Weights of a small mixture-of-experts language model, trained from scratch on English Wikipedia.
Training: a variant of SOAP for the experts, 6667 steps.
Below are experts of layer 7 (counted from 0) of a mixture-of-experts language model. Rows are named gate (a neuron's input weights, with its number), up (a neuron's input weights, with its number), down (a neuron's output weights, with its number) and show model dimensions 128-255. Each number is 128 + 24 x the weight over its row's rms, rounded and kept within 0 to 255. Numbers have three digits each.
Before each expert's rows: "comes after" lists some tokens at least twice as common just before its tokens as in all text; "comes before" lists some tokens at least twice as common just after its tokens as in all text. This comes from a sample of Wikipedia text that the model never trained on. Tokens count by the router's weight.

# expert 101
comes after: ",", ".", " is", " (", " also", " are"
comes before: " as", " to", " in", " on", " by", " with"
gate0:140112104150117130155134103107114125068135169087107100074112101114139130157114108102149128128114144116131129120108149143110175114168125101114112169149118115142125110176109128093109190137146174133123129135130128110101130097104156152158112166094150133137110133113136164117151150116117136136142118132113149154127168121148127117114121190150149119114151104135182140211157166116091163097118
up0:111116121109131125081128174127152107145151110133152166221174160128132131100147141128117155140118106131121115130124129133142071146114118105141206068123143118142136123080135129147134070105114118149134139178112130155157119151157101121098165087162117142134110124105140109123107112141142100140086110102124155137110107121120143135170141081106116146118085167145106102072121090127139120152108
down0:168147143109138146121101103108096135137173134141149123157118105118145120128088108142111136127126105130139104134114094116144158125167099125175120109143142132122149089096124110107097137155139134131098134129139145096090197125115133110120161146066122113169146122100098189151148117146083170111146128121158096112132132157116137119131124128142126153068128110098134123123139136110137067137126
gate1:104127167099091133092148140093146103113154139097132108131169118114154148164147119124151115134159141136111096156109124117110145089142150149107147159119125155092124126139065126090147136149114136161088117132131118148109076148129125153134099137138180097120145125121135139117131136174084173114171108138169176159139118152174094138101158149191127128125120133072076087129110131123090139110129
up1:075159120106117171066131146109143088141113138115172114156146177136127115156141119126163143179159117130120080134100104149092138086154140199147134119112072148115120124137093101086151128136125159120114120119133154155097110106134142115111134162120159107091137152158121122131120121153095129159151108164139157151109132148170139112127154141158137125132128118081094122171097122118081108136126
down1:098142102155089123152147186099114029123129111092134140132157143124091161133118132103152127132137086095147153098105156124127105113131140108111075125128140120120064115153106112121131153137088080127139102100088152145081164150153115115127091121147129133119116137139112119093148134158105121138171123086166133163165124098114093155133149130081080114128152108132105142121150104129149129092122
gate2:110159142117119125108160134130175122125127138108120118189142111095119145159168119131134089133118144116126090129092130125089155126132128108144193170141099109153141177166127152100120121132102082172105104134149147156144142183111139128112118124170110126104108084115160105151108124156138154125137110064091109104149129135138149137147094142170130144164097148105140130169156097156150106158105
up2:123117108133137125158133138120091113138145122141079153095142123162136123109133148176113162129109094135125171082123136138146108123105139152141043148138110109103118090121114133131144099118135138075145114147127092095108142103147132133155128113114131115121166157152149119127159101115157117105136113148177183128142133112111093120130138143087134138115140137140119137112139154126126139059121
down2:134124177147136111159112098124133091151167157174153150153114120136125110119150131139161126144124180134155163129100119123159109091121108129111113158149171098133167131165125130101137112133107165127146163113108133149131119076094148133135087147113131116099123140144129106117142138099095129135130145134138119145132144166135075124161151132150135153096124142113135111129051110111133125132119
gate3:135138162129120108118087169125116144125142153125121118123141087129139137121126148142106089142119102097123118150117185136148165141121142131077110083121107095134119149173120117126120117142144112137135110131138133132083087177162120172127137104122101177178116147120089099155127115178109085104118139126148144155153122137178077154121144058116161123147070174098137099139143122155097126131100
up3:134098113140136135143144108101159109172136141157132108118130134114119088110085114173145188095138137148121124139145092128119114115089130160167169182156158149140104092101171116109132112117087144102114139149139101116170140128067087089077135169113151098095153136143115135133149113111128120126099093137117107114123183130096155122150086162114101142110164110137099107108136160130146141133166
down3:102108156128132140118118168124114106127160146149129141141139126143112170118167109155126146128175134134113149146134129100096097133113099117117169117127081133155128121108121154126108161155106129107142124136117115157100086159103091161087116108124143136141098130105123156148166097158106086138165141099128106135137143111090131173120138100153113155134113090166144190087101073153153107116118
gate4:119150117152121165102120078152106140179161161135135145126140105132156122140115154134164135115126079148156137087122157133121080180122120110120091123139114131082092136089125143141107167123108144153145169140110139083139105073109120162129135107127123147107087121096146088115161135048113129110121121143100158143111097109144132128120174145121157114115172106124130141137138095124132134197114
up4:105114106152092088147098101091127137146133120114135115170165094141118114112125185125129115110131130189137119177125174132125156113146123119120122174141162112158086137150121127130136168150163167095113118122129133123094103166124139169125093122159149105180126117164137115143167117107092125101128138122136120107193106139127127081097099091113072157122089112111155154128160103133097102072124
down4:167138112166116169109111128099128083131117188103107123132123165099119118109121155156111129122155093130100089128119090163147143096124144121102098143130136096127148176093140139211112148102095120132111151124124146138084108146107121110162120120146126124119124089126096130136102110122151115109112101143122114135131141114102127116144093130092131127102139194113108074144159129115158172155146
gate5:164119156161118167092115158131119184141127143096130140132130146136116164155156106144110090060117133156147144124136151139111156133120130142153170125157135128144089182145093142099135133088107109116121040125141139133120159124130140095105136175148137104137100096121173130125101105138121176124114129122144137106117148161153144131110115101089158097160136125120147129146122129133142121131163
up5:086162119115142105093129133155139060146124109156117132122141109101158089124107174093128153169092124126127087142163122125140088145142129094094116118142153112125151092120152119168083141157166118162115162174105127139120093156148101170149140101120139145147168163132141148136163155134120113114121111124147102130113115105105132124125168132126105152126154128142151153124138148141101153148115
down5:132126113116121161117141122111135155121152087154112133151176131129155105128095137125094120183124138148112125157133136121149122124150125093126173157144110095092105141128109135145120123123117134156103100132147124173135104123110166113116156144130108172119154131142108092134135089149156146115158140101154111129145181126117118126084146158107125142119158141120124067142130172143179173135158
gate6:124120124138121108169112130148158115103132174091185120119149099117094129103153169122161158117142101130114125141128123093128131137105156141088138132105111113143096106172120112142125114122135152092125085116148132106129126139118111123129104145080130080126129094144142127147188116133121114138124144137149106126173113138154107118106095095082196125114150157151177132124164130114132116162132
up6:129115084132134092154112106155135140136161131091170120102135126143100136121166176132139109122117104131120109137150144125134132140130150126092138130101108079154102124177120113125165133109153143101136105112133120092116129133112101128136113172125119095126127092155133158133174141095136102104152132183161097140175106132128080118113115136105171110127120149163183148141153080104111147168125
down6:112125141144119127095103133127126134147147095099087131114152154107120156105142093101094130201138151143104125140117139152132087133116125138121131166128149131146168099114091129157174092122104072176132145155197134121174148110152158120101144118147123078132137161143128159124114155114112129112142153143152123127126144161135094116093069120105146155108104148135157132156144103132109130133167
gate7:139122174137119148107117138141121145092135148116169144116115085130108142138156112139167124124133111133151106146144115125128115109086125143101119147135136141126168118151062122113103155112134128102138156152165112141157116105157135125122116096167128145143087107141123129145153114128095150152147136126102149082143145125138109153120146111110146156174116152166118137100164182105123056127155
up7:163151123124153134097103129131180134126116110197067101173115148123144150127104132135110176138163186148131126147127156143128160152136124100138120114119135201131146122084152156129128143161118118127155112122090127102161132124113123112144138145093128104138177157113169125122132120097132110153073110080132129107097122093112126148123078098105114164087149078136110124169121139127133160139174
down7:091079130140166115102103120119109103136093087115190097159179145134117107115152095127116137113164132168125099127121124140138155139155164146121109129117114094172149154134134088107118104124110142124122163089120145101147131111131169118112118083129116107170117119163126147114066105133094131134149138089147115140109148084124144112137117124085155171146116195096103101128119181141149124146120
gate8:178134114111134163135150125126097120104149145156133124139130127137119123140147078111136136079110153125126152139117164110087105125148098104107117134104127126102161117118111138171170117113138140143146159146121124126168149091090158132132107139134121125135130095105143141070149156141138113133153150122100143119130139091080108130193136126129123125138118102135136139128097142167143132135106
up8:123106143142113141161128161134137128171103156144135124125157133135114152141131129131155149150098162138096109154097171186130114135136107126133168136118134128130147122125162142204156148112130158145120134143146187142135130097125174091123119164131138162183166094112133112150163155106103118147166147171138117157097090128150111138128077114145133094123153115173120122119124137135130123118152
down8:134150145111103146120119120103099140125142112104135141145154112104111140113118157154147114080163120173148115085165142082080119127089097143099112094139129115170118118174083113146141139124172081104160115134118143190126127135114075159153118137152094095112098159137160147176148152144141124135135161068150145133148127117181135131130150131112141133148158129154130152108090112155134118125078
gate9:142092168139130111095116142075143095124109113172140134171129150119121137136095081124156110120134114109094092177107120114141151109113125124131113126141123095126136111121083103074142105127124139140121087144152145121162145129159121121125088164110120081155180120129163123148110102136167121140154082123086184097119138155119134102128127153112121163144130120116108117191149141114112067108120
up9:149113090126107140155122109130148174161134186121155121101135129112134122164154154170069129101121139120142168085091131119141091130131139116111123114137161124114121116096159160149104159107142115103118142095090113119123144133090174146105144116117148124096063149138126153133109126137131115114089159126152126160134122126136082156141113130099145125090134160142191133106124123105157166118143
down9:162142129134165110129113150101166133104117096149092148107103112105152136155158134166124114080094101122127111154133138090147125114178148095157159085090154126144126165099132121140055100136102130110143101131133114099125133108118114180133132074137128160147092145121144101149160125136126111108118153169116082109070130136129155117130134105090188079099154126116112120145161115112154116154126
gate10:144124118150119107101109152159129105164078144145111129132160115164109159190122106108113174121090135084142101140110127160094109082098102143105120112107108091132096159134132178087189155126113135123168138112095118136155153154115127159134144125136076119172107119097114128114139107122178086109120116138118105137118127144108080083139125122128130102143116107145132107122141135157120151117127
up10:129133124091121126164126113103123149090199120104111117126113139122124116087125149145135088123142135144110157108147131105183146174144151105120104145145146164106117102118117105150037103115124132121098121149153103121130124096165126136132123100154173130078137142145157146156096134137095181142137139116144142126148135144138142182103170129112119146079156171143104126119105145091142141146116
down10:077107170091109078103139130120123119143133089121167129135144187126131075156119128145126167136131144150126149148152119141179155150157134136110130148128101135111112102153144115134115151106147113143112094152089142099129118065098111105105175122149158164129119120107097110100095086134127111156067094108113147119130122134089147139108116104092120142151098114102141127157112132105150173102146

# expert 70
comes after: " was", " were", " is", " be", " been", " are"
comes before: " to", " by", " in", " as", " on", " for"
gate0:111140140093144122138152130093112087105168121145129119196124152144153145118154101125178132081147122107167113150110111144143102157130093132123156132117143122118109127192136112119094155085112102170156120119139135134168111088087141126128104084155109134161160158113147108096093099062100148145166086080138161151134156128127104115129098153108114112119134127127110115139111129133122136143076
up0:116139133103159122135149174111094091115134077110057110127160126126110144048111145152161130116086122156140093166100107148113104133130125088127129133112127150105140097133101126120123126124122121127097133143133125087171128138130152155135088085148097131127138123137107100111105125087087133102111118141187119154131109137135118161127147129157148128089128127161086121207101152138129109123114
down0:123127108178116121164105110101140096119083165145115108137129122171120121100097189143137122118152118148138109165116094093122150114173120133090161148119156114149132154121157134123124099121156140102123140132079149142150109164134134135142102160113118117136153153103110120138162147122118128104137144154144138107102104130084125132117113134115136110125108151122095159117143107099137139145148
gate1:117149175116112106165117103101098075094112144120142120143112134112144145143077088104140104082151142121142136169134150162088145121124106107133154116140099088117118141139114065089126115120166182145134155119128143155139122123121111138158130163120131050121073113091141122136123086100114110152135140130102139116070155122128133157101131110106131153173108131147153127134118137105143123087126
up1:127150131120118114117102143100098117153101082123094154122148111074143124106099105135152137102116142129099148139156126159128086121120111090129116134149177106112173114108145107172148082084104147114158155124108117108138117161147103107113127116117136093095129104135150148159106129088145129109071119112167114127153137124126151125120121119149132110118169110137145120111131148102157160142099
down1:145099126116109139122139144092164161177155173120075114162062142106129164121049157126108110127115097116135111178149140130142104133150126137103094127155120127130132141129159151145148133131159138116116140129123120101155151125128155136166124151138137118144114138095093097130108117152145109123134146115109148093128127131153155084080115137140105137149109103155119111133095119167156172159130
gate2:138096121130138101113140160144147125101178142138157076116137108131110135131113123175140104176134132092143130152155142098093091153092087114117112152156130126152155123130096155097146166178159114142131137157121117153182092094129112078106104143090147126144097153119186121099122139116124147097128150173118096147135147128142153132075121088128128112139130134108197100135129139156108140162074
up2:162142122165112106124157079081102130124138075134120146097083122112143139129149126076132128126121110142160139122127153148120181134121158129152142137137159124116137135150148121125120106112117157144121131095121123158116117123089119141132133109171147109124093154184112134142101091078113147141146052108154124110103087123084100154170120136166126121122140136128125103140146131082130092153164
down2:136141125101113129141116161171137096109115122121141106178165141114156122126164140102098112105161132135105116144133161163105108111104142126095113170114131108133123085115155116125129078147150132156108145147141145181102159114097116141156135176139089097137122119112126141089104129070119140101151125134144126107147129110165143120120126140100196095085137142103122094148111168094105135107099
gate3:125128127115136159141106132166116130103153168117155131150133149088108153186116089171094162107126109109156147150144107158121111105145138102109106180148110146140138138155124150136120096124185136159097113112134140136150147107108142142184137147100127142139114159144178127079094125164166125135107151163067130128123185132117106113128133099116113110138084132147150092124173121134105161132138
up3:127116165105123148127148120151089126119134147114131164156147120133134134108119126112117147093115133132138125118168098072113146158122101174174104093118122125087102135144169167110141082087116116153103114103145122103156103157108153114156127116064137111134180144141120106120132102109133120161144118138093129153140129079106135167141145141140115097124134127110119126165117124144136173094134
down3:114067099129124126144106135140153129150124170118086117097109119127115148115134160130128105144154107118149126147110134154098148154150140101127152165115093103113127060058134097138150153121151109128144135171136130115111093158111140101112167100113111102110106120092139140152099145131085134108137138147106120166101124109099124135126130144097128112079133120082139094121139136104161120122098
gate4:141114129111122144120124121112131076126165158147117096143119141119164132118173129140140092105134119137118109129180145150116146097145119122099088113155172141097129125100127150180132143107198130155153123125139102137124112157118112159119101139112146140125125108119152123151134127115154141094133109149107136137162147136108157118126147097150133092138124143124150128146141124084096095168122
up4:146137117179118123120114126136153133124096163147164152132118139109083107159075151114117143119120122089158142109119111137140116117108128098132129151055103105128125133162090089063141117168122125126103091142133132148194173111134121108140161150132140110170095095147107125124092094183132141135135153066122111116111130129104084134118110152111121117142093110143145110129142146169115138094126
down4:162163092116126096099134125159123144162120128141126132127143130144169127123143161132117117108095149119129160159132189124138146111123117120104136129115132170112154110122112159170150147113136069123127134159123092142104154101101094108140140159097147111182132136140166173121185155149187094155110118136113099118163116113107101149137126110099132124122109138114160120102121139112116155137163
gate5:115127145072084134119109145118132098142139140152169090177139098103166146129109147108131130135125074088147150139130130107141134126135142117135116152134109154113159165132118107119097054141115104135163165139164114187147148145143135141104055129129128102128154072134140186171120104108141100090120126081136174109105151133107133148154153136131097143141117128125134127106144174112102142146176
up5:131139152125162078148115110130097104101173139140145100137099189121122145182149107090154109146114156144132193138146145125086070141140094112134189087105113161100101121163143159148095107124131101138091088135114101119166135123125125152134143125106152106111115149133124151138123126105110131110164165101149091126118113084131118129146096127114121128098093108124188117115095128161146149149150
down5:127176102133147131115098123166126080124076088110082111150099159091161115108150148140119099103133114119102091119107111100113114127125156131129092085132160129153107133123098181156157124093104121117103138172142116104144130161120132101127123108146093156132117124120125145118155152139146139132081125137129113143128118140137138175151135142091142118136097149158168092162132156108103106090131
gate6:103136073122130084151136142098126134134123144091117109137111122140130155119161155203112152096133130095144128150128161146099097078150106109125119123142106112114152124106110106120135113123144164123158179120149138157133156144162100120119133177142101114172127150101150120072147149099167112141131139125117115150139150132109126144132139167121106079103148117109140128148170120163079124128117
up6:094138098115136112145169118102102142152115144110132121140102131121121117128169149186110132096097131086115143152081152122130115102144105103143132125105147133109149131107119117151162126115151127118165157116131124133102178133147117100106120141128103113157122178127142140086150131127145141143142132144095107173130143118108111144138128170125111080096146103130114118136160119171095132093093
down6:121105157110132115158146143092135169169158133116158162144132098123138129091122072128123114117161159133125125139119098158115126069146126121103148141132135098130089138128140133092134134142128151128120114125133173123084110150150163166167114121107123126098127120160109118101105129141149147178113107127134107107131132140089158173151111138146158088120157102136133150117113109141179084136102
gate7:135112112163148137096111116104141121152124133138135142082138176102104118134143108113129111120151093095148098116109114145129168168105107098139129106116120110139131133115132125122108095133179112157141129123130104164130125178096094110130136136079130127114167090151196124143122141132123139126133159117102112114127184106118138147122094098101133095130120162127124115141090155118099091121173
up7:159145116130098103079097123121127131144101155136116149071123129118092121147152111103175117157147117093146121153080099118117096119113123161142151123092120123146128131124123124145124088159129101129149110105110083135127099154144131084138150147141144138140128098130123112127100139143093147103152119126109112094137171161115185095132130117142127080113154158109106119144123136129095104131172
down7:120121119132174094153130167083136123162121136086130149070128115148149110179156149117117109110111111123151129139122129108116138136162107147164122087158152098104140122139139156099123093131119155094131126085106130109154151126140181132138135120152166143128115133144101125128122088166143117147127136149101128133127154081179132145146125115150111130108149155128154120126117094142152058197162
gate8:126112125118096124157146107156113104079112117099160138165134103162137177107140131101135118100097134119091120129138099154133129107133070115123142134110150161082150108165117153156145107148153113159130099077136118127143165165149129136149143181134119114164133121128135124139146174101137138141158179123108103134149112158119127121093141172120135095178155100104170131127126176151123153137128
up8:128128152146136102141170163151118108148129153138173120150145129153130106108109182131144132107140116155140077114122095120139112125131110142137167131079161088097182147135082184129154100146155116123125116166167130155142140106081136123126132112153119102150135145163163080135108143126125183137162146113109135099116127154128141107128146129113142126159113118087132158093093125130171140113142
down8:127107099181163161079140174137120148143122144124123114119130158136163114127173153105124108146099106117119107134133130124139128149118118142158069092106146145125096133117140128150162133130123112173153135125115118104102124129111137135111130160138123131109160077095140133109118101073153126072132134115108105104074157144141145069140161142147156121176150126115124118128135127155105076165139
gate9:111109180127126136107138141100142121132085124150145100161144112108172187148103120144120139093124098141148148129175116116132145096101130118123114142164143160094124151078075101130118080194123132171172113137157124176141122071109149145121116100102134082109139126143161154170086092155146127123156155111122125135112122143117159132120171133124098126151098114136134122119108152105092154157125
up9:118182162150078097136130148132101123150104135140132131126120143083155105126126099113096171149123132135129137103145160117137135090129138090106143116151111104070133131122178100159092121193107117131154172134113078167152166093092189147116121104104110098092150112097122115131120176123141129119130138124133143172117138127140140097138136114121159107150133121127127150126145212158156148149124
down9:109129162032086136142089146122132181156151117138153123131154125135124123172066102118100139119171114149132118124104155150181133160130131115129138117136140129151172151152128085103120124126155118125157120130090136109135154117131138148125175119097130115147133097120102082157135105164165136144079132097109127097133133148127095131113136096153137089110105104139149136146154084154144155148128
gate10:150092158177128118125127137124129139118103175150152159137127116140113125129124129153129117103103128120149130105158126174085110103156119103131127142105102101101135154130124120125133137131168112144123121099119144130148124110118166118141137119136159116140112153147107111077131112115138146128152149157109132117174179180106138133087148107134087107161106133158100130109163121167117113135170
up10:129125163117097114148130094104132095140129091107134154061136140105102146107117121087115136125129094143110131146122104106145106108087141104136143121130146118119151150120141138190139107141095112128113172152103108118128120095136156106141112096131144150084136129095145123157132168140122141134143088107105103124182124164121133166188114135150108123140144109133131182114154088130100129158093
down10:095125166111107149123145125127184103151136114121145111156136111151085098130108142141205127151158147142173117123134146124112136169139122149111142104133114154112178146139112136140154111152169105105153088154117150188135120111106104142113111127104152111108106131071162155103132096130170120160099139120106104123157130121136165157121128107162124135126093129108120120182101135155105108134148

# expert 69
comes after: " was", " to", " he", " is", " and", " also"
comes before: " to", " in", " by", " the", " on", " a"
gate0:141110140133149097140108159116102117118115129105076118127134138121161140133151129131146129176114116153145125111151141122097117128111105094170106116128093145142119114130121158157165162160135146111116142123150085122146151081120162107168117142146159090122115063142117132150124114132156107096075155112119129086102123104106186129123163118162136158097089104146108136155138179122115130157130
up0:138120123152132149141102120133095128074118085124173144123155111146140121116137139098109097129145127128082108132135119114093109121165075135116148129166123101133137117144111132094137135115105120131115143142104115107159144132120090101120137131127132177121114106101113162106127150122099109107186114118133093102119124110147172058103097135105105127159132094142143183066100143134107145150110
down0:081103159092133135143143133104105095173083148105111123119124099143092127183150172122126107088122124136142112120152114128110159090143126163118127164096150101112135138141105174129100125139115141093120148121075132143150144146138117107151118129094149173124130096145120112107125121127087176086143111150116139167100145180127123095169094096143142120149133085141129149170115107142138117101164
gate1:120095107114103194162137117118143130082131117114119114132156159158123111127080120174122115130126097112159072124108139103158104125091092155141153136179154164133160085127169136137104095152163127135160119133103096142122110116140153128156160148109123144134151148154109198120196140160143101156158113144096168153100129139123150124125163150151117102175137127154109143139081130118168105116152
up1:120197086132170094147122116099137116155148157103112135140157121111133156144141150102114139110139145128112172151144099164146148151130152101103126121093135106136117179154089098143152159149095140156071114125103177135107154133103143147141133109144146111134109109139142113073099183123115145112113119085167095130168139170103123107134118112135137173068128093129162119088176178095110146109106
down1:123122139125111142160165156113121084163144134167135120165197124117157116124090136114118151138109085171107124126161126092160177142128134109099119161116140126143125075127112172079101152159138141116125145156151131127104115151128094165093165147149134121137155155092120171152171126160123102116117116126140106109178144178117099114125131083101119134133139163147124165152121111154105098133187
gate2:108129137119140127139105092184157125120116128128129107113091089109096136111134099150124100136109142096127097091176135142108114169126129154149134141115121131105117127124127132117122116171158108105123136121123112148145168162155152146160136125128136133168117130116154119102121160134175073146169143098191099126099171092159140101125139108105167104138173114115140139142132146156135147129147
up2:094125126105180148146112077137120143105147129129116102155129121139145128100141137160121122118128092128132086137172097087117100146143145152139130128134148157113124157105132147135128133097106140122060120146104124150095124163119136144138114130106108141166146114138103121125138139137117112140093138093140153157148151074142156126081151092099131149113142129106122101144138085113095150141143
down2:166128123119145119124138140154125085162117157153177139109169178126138130118095139127099113098109184091135135122111118141089150173078126156142206165119158160144122134102151098132114189149096127145162144137157119127134145104115137119130111106175064092111105127123135136109115117100129134159100131123139113137114152127096148108191114118136139126130195145141131116096162143126131143129123
gate3:126120134151084138140155079091129131156174152139094103146119164138135128115171118122097133139120128074115123106080104071134158153118151086121122183131146108106089179136168133100146098110121160136154125213113127101151104147157135134083109176132135138119117088134120140144119160143119098132100152099114151149129146139086131128132093145093113160130059108175100112087132130112139144107159
up3:097145143120171134158096152144152111092086094128136116119135086113144181136109119137164137120121170168115116167171125150104115128145085169111125066141110145124132109103065126151129147152135136127102128096115123158121147122139131140150121078128113161163141143133129132098158118105142156111163068136166120121145129112173147125143155110177133099117186112128168117164132123141132123116064
down3:125129140124096099115140113143140100141124113120114154118136076136102121144092140137129151100112128128134129159123151088105136158128161103126139115105126156143133125122130179102132093163115152182119170132118164138180099120116121119133133138116139134162110083139082150147150096103180115082127148120168134135124107157095140137120145083127121118086081117127166131126156151156107137163135
gate4:137107089092159145086086116125105134116170177123128124152130111096145150125156124117178166110158151119118090095110166100148088158175123124135093153161122175158071139138114143109131139119112102118122126142131102102098114118098158146114125107155130135123146130112140130171139127115132098139120141185069150134131134085150105165138151100106125135115160151114139130125129118192127117107147
up4:151109130118121144160132111115151167140115135130134164101094144132104121126140151134103118188125124102132164079174108146132095129111151147121161105124106106116130144160132143110131105124147108159135128111161148116141109135175114140119138127113136116130100104100116128070117116173134144170146135094147128159167140115111141136116150147108102120155139114096126099150123106133119148173147
down4:107151142154112118145137110106121133081146076143132145074118106128142139138085155104098162125130108121117165149131085158146116116155126166146127148137085105147121121095112176124097121161177110134128161172159148157131141101138166147104125134076152129129136106164143118159140140110138148106074162142137162131109127149138131124100141095155124155154136101146136155146167135122152141158122
gate5:140133095132146110092131160156150119084067123126105116152147083124133150101123091070116101132115134146133117102175136138088105087090136154140123118120107142142070115151097126156167124129149113126123116113143096139116151168171149136069170114118106064105133125075094122086129127115106139129126126111117114122164149121139102131157115123153126114132130088093112128105131179138081160134152
up5:136111165112106128167122123105158149113127140111136154072141152114140172121101125116120149148159140135092134135130121135191099178109128089149093199125140134091110176101153136116082109149143137156079123113102168117140151130168113122160183133146155110114136131150151132176146099165138140122128100117172152147083134106106115128098112132100113156135130157136141151152161112137164090170179
down5:145126134149117182130175091073096139132098152099104101120130153122120115138115142127124138099127129149136105160139119115124107170167112150153091105137090172142154101128136174116155097082131145082165157159141122104110098031114178165160144150111166080139097146128113125137155102123123112115152095111173142154091137130135156127125129140124152152080090162164103127079132150157102120140149
gate6:125090109144125093078100137081157101120130166118078099159114154149098137121110100126134146103114130120103100112103101131108151116160095118113157106164097085136109149132125104156104127140094149101099152127146186105108147095135143138116135110143097071111142146090123136149133126158103114106101123121116130141116107150151144083112143145121128122124118090144112101130113177109121142129122
up6:176144104140109125144139089212116162133136109166174157089112139109124133120111143128126128123130080125119138103142133151161113138095124126145122155093172152128165097141173106119135117147151117143153120124143095125125134154102115118120172162104119175191144102150122144106113102088107129163171123170102117142160108108073123157141102104147117130126151125117142153146127087170137132119125
down6:189142138112115182115157092158115080164172161118075097133175121096103136130096147134085094118116112139178127097129140119112104139126081122098110132105171096113079119156128144144127109170121151143121102136074141137141132131102124143116119120136133127151125111119135105115104106134175093161151118180140152084140130109119097148135129137121140125104195106120133151106158162114145163194127
gate7:095128128123162098142157108121137136122144140120126188109161121142084129071112105132131143168117143150164049114097147143128086114130166122121116154160136134122119121129088153107132099128152103114107132101122133128146104122114067098118105109171125095165145145125128099136109117160146135105152097143119186120117114137114178141128105105124124116083143130125128128098154153099122128163133
up7:095125095122134118123138126121097164114148108128115151121143131140124116119130121146110178107111142137169084160072178156154127101119123111130110112125119115126164135156100114082175108107119097136178113134135093176105098193150115149148152097141107138168157131112111121146125152116130156123151126142111138139153130137116135091140105174116148154102126121123114136088159148111099136164106
down7:120145098114126141119151146173165111106134164166079167086177161099139125156118124109113147145104185143156098121133150134078130178131131109082081095158165116123096105167112129117162133100132112125131136096117130108104129125153077087131146120110126126126143121095119129138115111151121097078159124101118140131103133107112139112181080142124110186101117167151090161154107150157123162158114
gate8:104150120138157129132131195117111103101150103133111116127105064098102149143149118105140145103122156132137128138120107094129138093129143151143151088148160140163119133133107151111100116165161128127114122089146132088135101135105135137184113123155182154147116152102124136144116124110112126131118086138085150101131122128137116092127130080151156137140159097131143177113158167100143140177100
up8:119162128148145144108124198061138085106141102131124107118103079130097152150153147149131121129114161136134145152154108076115127060094124176128124095168150137136126092129145140094105098173169139138137131067125092082121109126130165117136133138122153130167124136107135145117110114104111150122150085143108132131100132131125103095084108125110118127131146122132146170129152150110166146159132
down8:127142135162134175151132180097105117129082119107117098110138123112133124104136082098146106082143143152106153107154114131153098130151123103136134124161128126117133176152148169137079125168135144144073122091148141102135071185139108119155099078142170126135111136139107149162124115106100079124138117170139135091113101122119155122165110137126122171110139177116091137168133140131130147098093
gate9:149160144102153118165158144110125147162140101095127137135146163094146121185110136127132110090197117130120135108115146121159153081078146145130157134122143111106145143145113114143128127148115168134143143093116103089092124136070077141146158129123132097129125136110130082117110152110125145139144146169139130095154140141134162102114159089186138098102144104187096116106129145115154125170115
up9:124154102109181103114171125105124110135133163132135067142120141136168136099107145116116139186200087144153165146132118096117101130161095148154128125103166094066123139117100137147140139128121173131130089131129169118090083114096123102128137112107148128157137148134194123088167110140125161126148152104163117103130122142119122146128113134132128171123097115097090142129118099136133106144125
down9:111114132104178118128135154136172176148177138106131120167126135149111161124162127101132138124106120132109143150126163167124140083110094126126112133152105122149109124152159081123171130095118087136142116153132101106136181121121150110104133142142168110127170182123069142143128145169140115142105159114129130106162134148164114149109125160096120104094151088109158106132114130122103126106112
gate10:131142144123103145151097144089136173145117171157173153129120118086119094107104149143116169118130182154104134123115097156150146151148126109148155142142096104158144121132129099107123115119142151168146105132149129142138124173112135112121129137096142141099119159130178095155136141162103133124117135098111080145132166109101139135130137076125087144148160166090142140142103109112169148163136
up10:145158105151091096127169107156109075110158076124073081121156153167115152185155104111135078142118090125152115111158119114077140111080147146134111161101164166097147122127130135126100127139121118105119144143127114105133114104129142151109126118183128117147141056146094150121109092096125104157170078124136162147100114131150114148116105156160172139167133110180135091139172145092098142126111
down10:096142101112127137130132177178149164152121131141153112138120138138174146118160155161186114136168115127145123128121156132169135128108124173129112130129094156136073179142104098092124123120133083118156104165173120117160120112161121163140128118141113118133156146111139108103114106149117143163134116105082128119135133133130129122094120146117142088093106130160142149094120147093107124092104